Weights of a small mixture-of-experts language model, trained from scratch on English Wikipedia: 33.8M parameters.
Below are experts of layer 4 (counted from 0) of a mixture-of-experts language model. Rows are named down (a neuron's output weights, with its number) and show model dimensions 0-127. Each number is 128 + 32 x the weight over its row's rms, rounded and kept within 0 to 255.
Before each expert's rows: a language model's description of what the expert responds to. This comes from a sample of Wikipedia text that the model never trained on.

# expert 35
Auxiliary verbs. Forms of be and have after a subject, such as was, is, were, has, been, especially passive "was renamed", "was composed".
down1 [165  64 139  73  92 119 158 145  89 123 135 109 154 152 148 117 103 179 129 117 161 147  83  99  73 133 136 125  99 133 102 102 132  58  75 163 110 161 115 165  98 136 144 160 158 147 110 132 129 110 110 100 124 146 137 155 114 132 149  80 129 171 139 117 160 128  54 186  79 104 125 120 133 101 145 117  36  65 111 146  85 160  82 130 110 134 115 122 180 143 170  93 194 169 130 166 160 142 103 188 140 124  92 122 134 111 156 117 182 111 159 104  94  73 121 103  95 195 109  68 176 133 116  80 162 109 139 120]

# expert 6
Pro- and ab- pieces. Word starts like pro, effect, intro, and the pieces right after ab or pro, as in ab-s-olute, pro-f-it, Op.
down1 [162 120  99 147  67  94 119 170  98  92  77  96 111 156 123 146 170 107  89  68 185 197 139 128 157 157 125 131 172 156 108 117 132 190 113 131 103 124  91 174 107 127 123  49 142 133  47 165  97  70 134 129 108 111  98 170  99 120 100  71 134 101 112 145 148 194 122 108 141 108 156 135 147 193 121 143 132 132 155 132 123 150 113  97  66 121 112 113  85  57 142 176 176 105 139  58 117 101 108 128 123  98 157 184 160  98 132 103  99 119 136 100 107  83 113 109 148 161 113  87 103  78 143 124 149 112 109 121]

# expert 47
Paragraph and section breaks. Sentence-final periods, table-row ends and semicolons followed by blank lines, plus == heading markers that start new sections.
down1 [145 127  72 154  99  92 101 101  74 125 159 115 127 161 111 131 108 105 155 167 132 193 156 126 109 120 117 138 120 128  92 107 196  85 166 114  87 135 110 143 148  94  89 133 136 132  89 119 115 134 120  91  69 145 152  73 149  99 174  98 106 201 165 113 148 166 120 130 118 196 117 136 128 120 144  96 116  88  70 150 143 133  41 156 131 129 169 140  93 125 125 150  91 175 125 145 110 131  87 113 125 122  60 142  81 122 110 128 162  79 117 227 169  98 110 140 174 109 182 131 137  48 135 122 101 114 160 166]

# expert 23
Accented Romance letters. Accented vowels and mid-word pieces in Spanish, Portuguese and other non-English names, such as the ue in Rodríguez, re in Ramírez, á, é, í.
down0 [113 135  65 106 132 101 108 148 139  79  63 127 208 113  77 123  90 130  72 112  87 165 179 109 147 134  97  71 157 115 169  73 180  94 178 104 151 143  66 121 163 117 155 136  77 172 136 141 117 105 116  83  96 109 136 116 119 162 113 122 115 127  85 131 160 112 133 128 151 117  83 152 146 102 114  74 123 165  95 152 132 139 108 154 178  76 131 198 151 174 108  73 132 122 157 178  97 125 110 115  85  83 145 118 162 120 127  86 133  67 126 127 104 104 105 132 150  90 174 208 144 144 125 174 125 114 161 147]

# expert 42
Inner ch, el, od pieces. Inner syllables like ch, od, el inside words and names, e.g. Melchizedek, melodrama, merchant, Studio, Tighnabruaich.
down0 [155 112  94 124 117 115 141 148 124  89 156 105  77 169 102 131 170  86 145 105 105 102 157 205  27 130 108 139 102 126 115 157 132 133 122 127 109  94 120 109 164 147  57  99 137 100 158  92 115 155 158 164 131 152 134 141 151 196 104 152 123 167 138 118 163  60 140 155 160 142  78 140 138 161 162 140  98 111 134 105 141 154 108  86  88 171 170 104  66 134  89 178 134 199 146 213 147  85 103 171  90 126 102 142 129  81  74 122 150 163 141 120 153 151 129 101  96 108 125 126 109 126  46 136 122 134  91 159]

# expert 15
Non-Latin script bytes. Raw byte pieces of Thai, Greek, Arabic, Chinese and Devanagari characters inside English articles, plus some digits within long numbers.
down3 [ 61 135 117 151  98 176 137 130 175  86 139 171 154 106 126 173 126 114 138 182 167 165 144 112 169  98  96  80 195 106 164  94  58 103 138 123 167 143 166 156 202 119 100 132 124 125 106 189  97 157 112 175 164 172  87  90 153 147 148 135 142 146 173 123 135 117 129 153 118 165 137 175 155 152 141  79  61 116 116 104 129 174 102 132 176 133 105 144  90  55 146 148 172  97 151 155 143 111 114 153 135 149 150 152 176  81 139 147 149 137 140 151 161  72 173 114 151 104 139 109 135 107 153 192 127 163  91  80]

# expert 30
Vowel-m/c inner pieces. Inner pieces like ac, em, im, oc after a first consonant, as in Glacier, Cemetery, Sacred, animation, neoclassical.
down0 [ 94  76 130 137 116 175 130 107 157 121  80 111 104 103  93  75 177 175 113  91  80  50  95 187  89 114 116 104  92 109 129 102 106 107  51 124 188  87 130 117 171  67 118 127 160 160  93 138 109 145 130 110 189 138 139 148 107 153  70 154 104 142 165 141 102 138  54 120  92 108 129 147 139  77 146  64 103 128 102 161  50 118 121 176 139 139 145 148 121 154  65 115 189 187 123 159 118 133  95 110  89 160 138 131 154 115 130  98 137 147 102 129 121 168 110 134 145  83 113 149 162 121 101 104 153 148 105 161]

# expert 10
Nationality and region words. Nationality adjectives and compass or New/United words starting country and place names, such as South African, United States, British, New York.
down1 [108 121  75 142 140 108  45 188 127 107 122 130 131 118  96 129 171 127  98  95 104 118 181 119 126 165  97 170 160 153  72 116 102 164 135 193 108 184 143 151 108 115 160 135 223 161 121 116 127 179 150 149 168 145 145  57 131  67 135 145 115 152 138 128 161 111  88  93 133 128 115 118 110 140 126 151  83 120 188 135  52 137  82 114 121 170 116 122 104 158  70 148 128 123 101 126  92 160 144 101 159 153  74 111 158 152 182 142 115 111 133 127 172 125 179 136 125 132  99  85 119 104 195 192 178 107 151 137]

# expert 20
Ep piece, titles. Mid-word ep as in stepmother, Giuseppe, Persepolis, plus words like Mr, No, Grand, grand, Dep, Jr, Max, friend.
down0 [117 111 155 150 160  58 110 151 149 163  58 100 195 101 127 158 121 123 107 145 167 203 153  50 104 123 174  93 119 116 189  91 114 174  94 103  90 175 128 164 143 176 137 133 129 106 165 147 162 123 169 128 145 108 116 144 114 130 146 142  69 150 114 141 149 104 177 136 106  86 155 102 175  77 109 139 103  97 153 149  67 133 112  96 161 143 165 156 114 128 121 175 127  29 115 161 129 108 168 121  98 149 139 187 100  86 110 173  93 112 119 138 107  99 105 118 131 143 158 121 125 123 137  93 177 101 170  81]

# expert 50
Letter V, numerals. Capital and lowercase V and X starting names or Roman numerals II, III, as in Venlo, Vincent, Vegas, plus odd letters.
down0 [141 101 111 125 106  98 167  95 116  87 108 145 116 125 184 130 149 138 152 116 202 179 176 118 102 129 118 146 126 136 169 140 154 153  97 124 174  99 155 110 178 130 153 126 167  67 140 138 148 148 103 119 177 152 122 118 174  90 114 145  84 169 102  75  90  85 168 111 104  93 105  97 123  79 125 134  88 181 118 126 127  89 193 182 134 125 131 145 130 142 169 175 144 179  99 113  90 210 116 110 199  76 124 178 147 158 110  68  77 149 110 109 153 149 164 129  85 159  75  98 140 123 162  87  89 114 151 132]

# expert 9
Surname-ending word pieces. Middle and final pieces of personal surnames in rosters, lists and prose, such as J-ord-an, McC-orm-ick, Hemsw-orth, Dix-on.
down1 [163 105  96  75 152 184  57 118 178 116 170 121  78 142 141 130 126 153 163 111 152 151 133  81 114 157 138 102 119 125 154 132 133 126 152 103  67  84 161 155 162 115  61 129 124 149 133 162 130 121 122  78 175  67 190 151 126 180 117 128 168 166  86 115 127 215 111 137  48 134 123 145 207 150 174 124 133 106 157 142 132  82  88 157 203 139 149 108 108 159 139 118 156  93 130 126 140 164 129  73 116 132  62 152 136 135  96 124 136 149 151 146 126 109 177 151  73  77 144 128 127 100 131 121 113 109  85 137]

# expert 28
Place-name endings and commas. Final pieces of US states and cities, and the comma after a place before its state or country, as in Tucson, Arizona, Massachusetts, Los Angeles.
down0 [157 127 146 129  98 124 115 142 100  94  94  79  87 103 103  95 154 182 140  76 149  94 156 184 119 132  68 142 120  72 135 112 148 132  87 129 135 168 177 106 107 118 106 139 122 158  85 180 141 123 135 116  86 153 121 121 144 128  99 134  63 177 143 132 114 128  74  98 149  93 131 145  71 148 107 160 126  37 139  55 119 190 147 111 101 101 107 113  71 122 118 129  90 117 142 153 134 194 200 193 171 135 175  79 121 136 142 123 125 163 151 157 123 164 163 162 126 121  77  98 115  85 139 141  80 164 118 166]

# expert 3
Coordinating conjunctions. Joining words between two items in lists and paired names, mostly and, also or, &, commas, than, et: Romeo and Juliet.
down0 [168 121 116 133 144 106 115  79  58 102 165 173 143 126  87 108  77 103 118 115 119 194  99  82 160  94 136 142 121 107  97  56  78  85 150 106  78 171 124 127 139 102 124 143 129 176  83 158 150 123 126  91 130 128 140 107 127 135 103  99  90 123  67 100 121 144 124 119  71 173  84 120 119 140 143 110 149 181 154 128 179  54 173 190 123 132 114 107 100  78 126 139 194 142 151 121  92 113 124 138 134 162 151 143 138 141 106 103 153 134 168  98 110 119 148 113 118 168 196  75 153 162 170 207 155 124  62 135]

# expert 40
Units and letter m. Measurement units after numbers, such as m, ft, km, mm and °, coordinate marks like ″N, and word-initial m in miles or mode.
down4 [ 81 203 121 145 192 158 141 154  38 133 114 182 117 179 126 179  91  94 127 151 141 151 167 118 141 126 171 110 188 135 150 144  91  77 179 142 163 109 146 176 164 162 180 140 138 138 124 164 152 191 163 107 191 153 107 146 125  70  99  75 161 129 146 131 144 153 112 109 142 129 143 130 145 163 163 127 132 128 141  71 104 165 193 139 114 106 126 133 118 120  44 153 111 118 146 102 130  57 177 176 137  93 101 121  97 139 141 154 128  96  91 144 116 137 143 133 127 106 143 138 101 168 148 106 193 125 100 143]

# expert 0
Initial consonant clusters. Word-initial pieces like bl, sl, fl, H, Sw, L starting words, e.g. blank, Black, Swissvale, Daily; often in tables.
down0 [144 118 130 105 150 103 139 118 123 113 172 153  90 162  65 161 123 142 114 175  77 139 134 108 172  88 121 142 145 178  57  90 132 120 202 195 119 138  88 140  96 150 162 109 105 143 131 102 129  88  77 131 132  88  97 129 134 137 111 176 136 224 117 191 124 124 100 138 111 124  96 122 112 177  87 132 135  62 186  90 156  97 141  89 151 136  80 140  85 157  93  95 125 135 140  92 158 122 127 110 183 160  96 143 152 113 100 153 174 105  46 149 137 122 119 157 160 165 139  81 143 116 176 153 109 114  77 155]

# expert 16
Articles and determiners. The articles the and a, plus this and another, opening a noun phrase after prepositions, verbs or sentence starts, as in "of the", "played a role".
down0 [115 117 103 125 162 117 145 152 146 130 124 116  79 188 102 126 153 120 104  75 164 125 109  96 140 126  96 189 120 122 137 125 120 150 130 125  72 185 175 191 118 133 136 102 151 118  87 136 134  96 129  64 193 111  88  77 117 157 142 107 124 193 182  89 174 122 166 133 107 134 168 174 131 175 108  79 163 178 174  71 124 171 160 134 132 202 111 133  84 122  77  67 110 128 134  60  93 146  77 142 175 145 148 129 118 142 156 100 132 111 136  84 135 185 172 136 131 137 150 128 174 118  91 157 167 136 105 155]

# expert 19
Short mid-word fragments. Short letter fragments inside words, often right after an initial consonant: le in misleading, plethora, glee; se in pseudonym; Se, tre.
down1 [139 120 206 124  91 121 101 136 186 116 128 163 117 148 149 139  82 130 143  89 148 182 121 129 144 104 119  60 139 112 122 169 154 115 130 162 155 110 165  76 152 153  91 221  96 100 123 154 105 116 148 112 141 148 127 142  88 188 110 155 133  93  92 115 169 165 163 169  89 134  96  96  94 150 181 170  93 124 138 107 105  92 169  89 137 116 112 146 141 142 158  82 140 116 135 178 145 146  52 102 133 137 121 118 120 119  73 122 111 123  87 124 113 174 116  59 164 123 200 180 105 135  40  88 115 118 100 105]

# expert 8
Al and possessive pronouns. Possessives his, her, their, His, and word starts al, Al, El, et, as in alone, allegedly, al-, et al.
down0 [186 178 129 106  92 156 127 138 172 121 140 143 124  87 115  76  89 168 136 110 123 115 107 105 124 122  99 116 111  87  76 105  70 100 154  92 126 166 157 105 138 126 138 170  96 124 101 162 142 150 156  80 152 141 129  51 155 113  98  46 140 119 124 138 137 101 153 161 143 173 126 113  76 145  96 154  98 152 102 107 164 120 112  49  90  94 139 117 121  49 131  91 133 142 166 111 110 138 125  92 148 189 119 163 160 159 177 191 160 112  88 121 160 138 151 178 124 156  64 128 107 130 193  75  96 160 159  99]

# expert 21
Field-label colons. Colons after labels in infobox-style lists such as Born:, Bowling:, Family:, Coordinates:, plus table pipes and words like including.
down1 [129 112 104  85 124  65  88 150 107  81 131 131 100 101 121  88 159 146  75 132 162 145 145 101 134 132 111  78 143 101 168 122 135 152 125  92 112 207 117  87 119 156  74 158 199 180 168 141  78 121 162 125 165 157 118 101 177 108 100 120  88 163  95 174 147 139  98 150 125 201 124 130 116  86 137 139  99  88 152 124 105 149 126 109 112 138  88 180 145 133 140 141  94 138  85 132 161 155 134 139 168 136  81 125 165 111 166 137  88 100 128  75 174 138 106 162 180 102 101 133 146 190 144  41 139 133  61  78]

# expert 41
Prepositions after roles. Prepositions like for, of, with, by, against linking a role or action to a team or organization: debut for the Cubs, chief of.
down1 [106 111  82  91  79 108 133 135 168  57 171 177 174 115 113 127 164 154  78  95 169  85 113 212 123 184 163  61 113 117  98 126  89  64 139  81 163 104  84 169 153 147 132 104 165  88 100 144 107  95 124 107 190 106 101 107 152 120 155 125 120 118  36 128 111 144 128  92 157 102 103 100 136 156 176 122  93 121 130 125 148 162 120 117  68 140 187 169 181  84 151 115 122 147 150 105 113 145 124  81 139 144 126 119 108 137 128 123 116  79 142 145 110 158  81 173  98 129 127 106 143 171 102 141 153 109  92 175]

# expert 33
Numbers and quantifiers. Number words and quantifiers before a noun or of, such as two, one, most, several, many, each, same.
down0 [159  78 134 143 147 172  66  94 124 136  88 109 129 147 106 164  72 128 157 166  98 154  84 141 108 109  94 154  98 143 142 182  73 124 173 113 157 123 112 134 180 105 148 126  56 110  47  75 158 103 133 102 164 161 160 194  56 160 134 153 123 109 116 108 165 108 130 103 186 135 148 126 129 115 139  77  91 113 191  87 113 143 153 136 154 132 169 107 118 127  90 124  70 123 116 122 140 177  66 159 138 120 140 120 193  95 115 195 147 113 156 160 104  90 163 146 133  97 110 112  98  84 110 166 119 167 130 136]

# expert 4
Spanish/foreign name syllables. Short syllable pieces inside Spanish, Romance or other foreign proper names, especially vowel u after a consonant, such as P-u-ente, C-u-enca, Gu, Sant.
down1 [108 130 162 138 127 107 114 117 107  74 162 109  76 156  93 115 106 151 147 105 105 134 116 141 148 112 123 127  90 173 106 123  83 155 168 124 101 154 127 147  99  95 102 127 106  74 147 104 192 103  58 107  95 143 205 116 138 199 129 117 127 107 157 120  65 166 151 156 185 109 165 163 157 155 100 141 151 149 144 138 116 150 147 154  92 106  66 116 100 110  99  47 120 125  99 143 203 146  96 127 126 123 148 144 147 184 191 177 164  97 128 199  99 108 112 128 103 131 207 115  71 104 162 105 106 103 146 137]

# expert 14
Letter b pieces. Lowercase b inside compound words and syllables like ab, ob, eb, plus Rob, Bob, dou, as in backbone, heartbroken, Handbook.
down4 [ 82 158 172 110 137 134 145 105  97 162  73  96 124 112 134 133 104  66 124 157  71 114 178 131 100 179 120 102  83 126 121 116  97 176 122 148  60  99 145 162 140 132  83 140 100 155  92 182 129 137 131 135 155  96 174 140 145 132  59 190 168 156  67 140  90 101 176 145 105 126  82  84 104  82 139 118 155 125 132 125  73 159 159 105  98 154 121 131 125  63 136  95 153 111 175 119 153 141 121 110 157 147 114 160  45 123 155 162 114 148 152 133 123 159 169 190 135 124 187 105 190 113  65  99 124 114 109 113]

# expert 32
Word-initial st, l. First pieces of lowercase words like st, l, ro, em, im, and capital St, L, Z, as in stories, stored, robbery, Strigidae.
down1 [163  66  40 125 153 146 130 116 124 133 110 133 171  97 194 130 164 140 140 106  83 169 116 129 129 146 131 159  87  91  98  93 143 141 164 185  75  69 120 128 173 130  86 117 120  63  98  65 130 110  77 149 144  95 128 115 143  72 117 110 125  79 160 171 122 111  90  96 140  80 138 113 127  96 150 149 120 118 168  65 100 135 111 107  91 140 109 159 128 154 172  85 124  93 101  97 141 144 115 139 154  80 130 135  54  90 106  89 125  99 162 119 164 116 106 124 109 112 148  67 174 108 109 102  92 122 112 213]

# expert 31
Academic word stems. Stems of scholarly words before -ical/-ics/-ology: stat(ist)ical, histor, med, techn, econom, Olymp, Pol, ograph in bibliography.
down0 [128 135 147 121 124 144 146 107 150 149  77 120 139 137 139 100 104 108 162  83 138 164 130  94 132  98  80 149 183 190  88 114 147 161 119 137 116  96 153 128 156 187 168 100  91 119 205 109 141 170 121  96 159 155 111 174 133 152 108 175 146 135 177 101 155  64 139 117 148 139 144 113 125 135 107 132 121  86 136 148 140  74 124  86 152 116 106 131 133 204  91 139 112 168 131  93 119 116  89 111 147 102  51  95 115  66   3 112 112 115 107 127 121 167 144 151 105 115 153 176  95  63 100  95  97 134  64 132]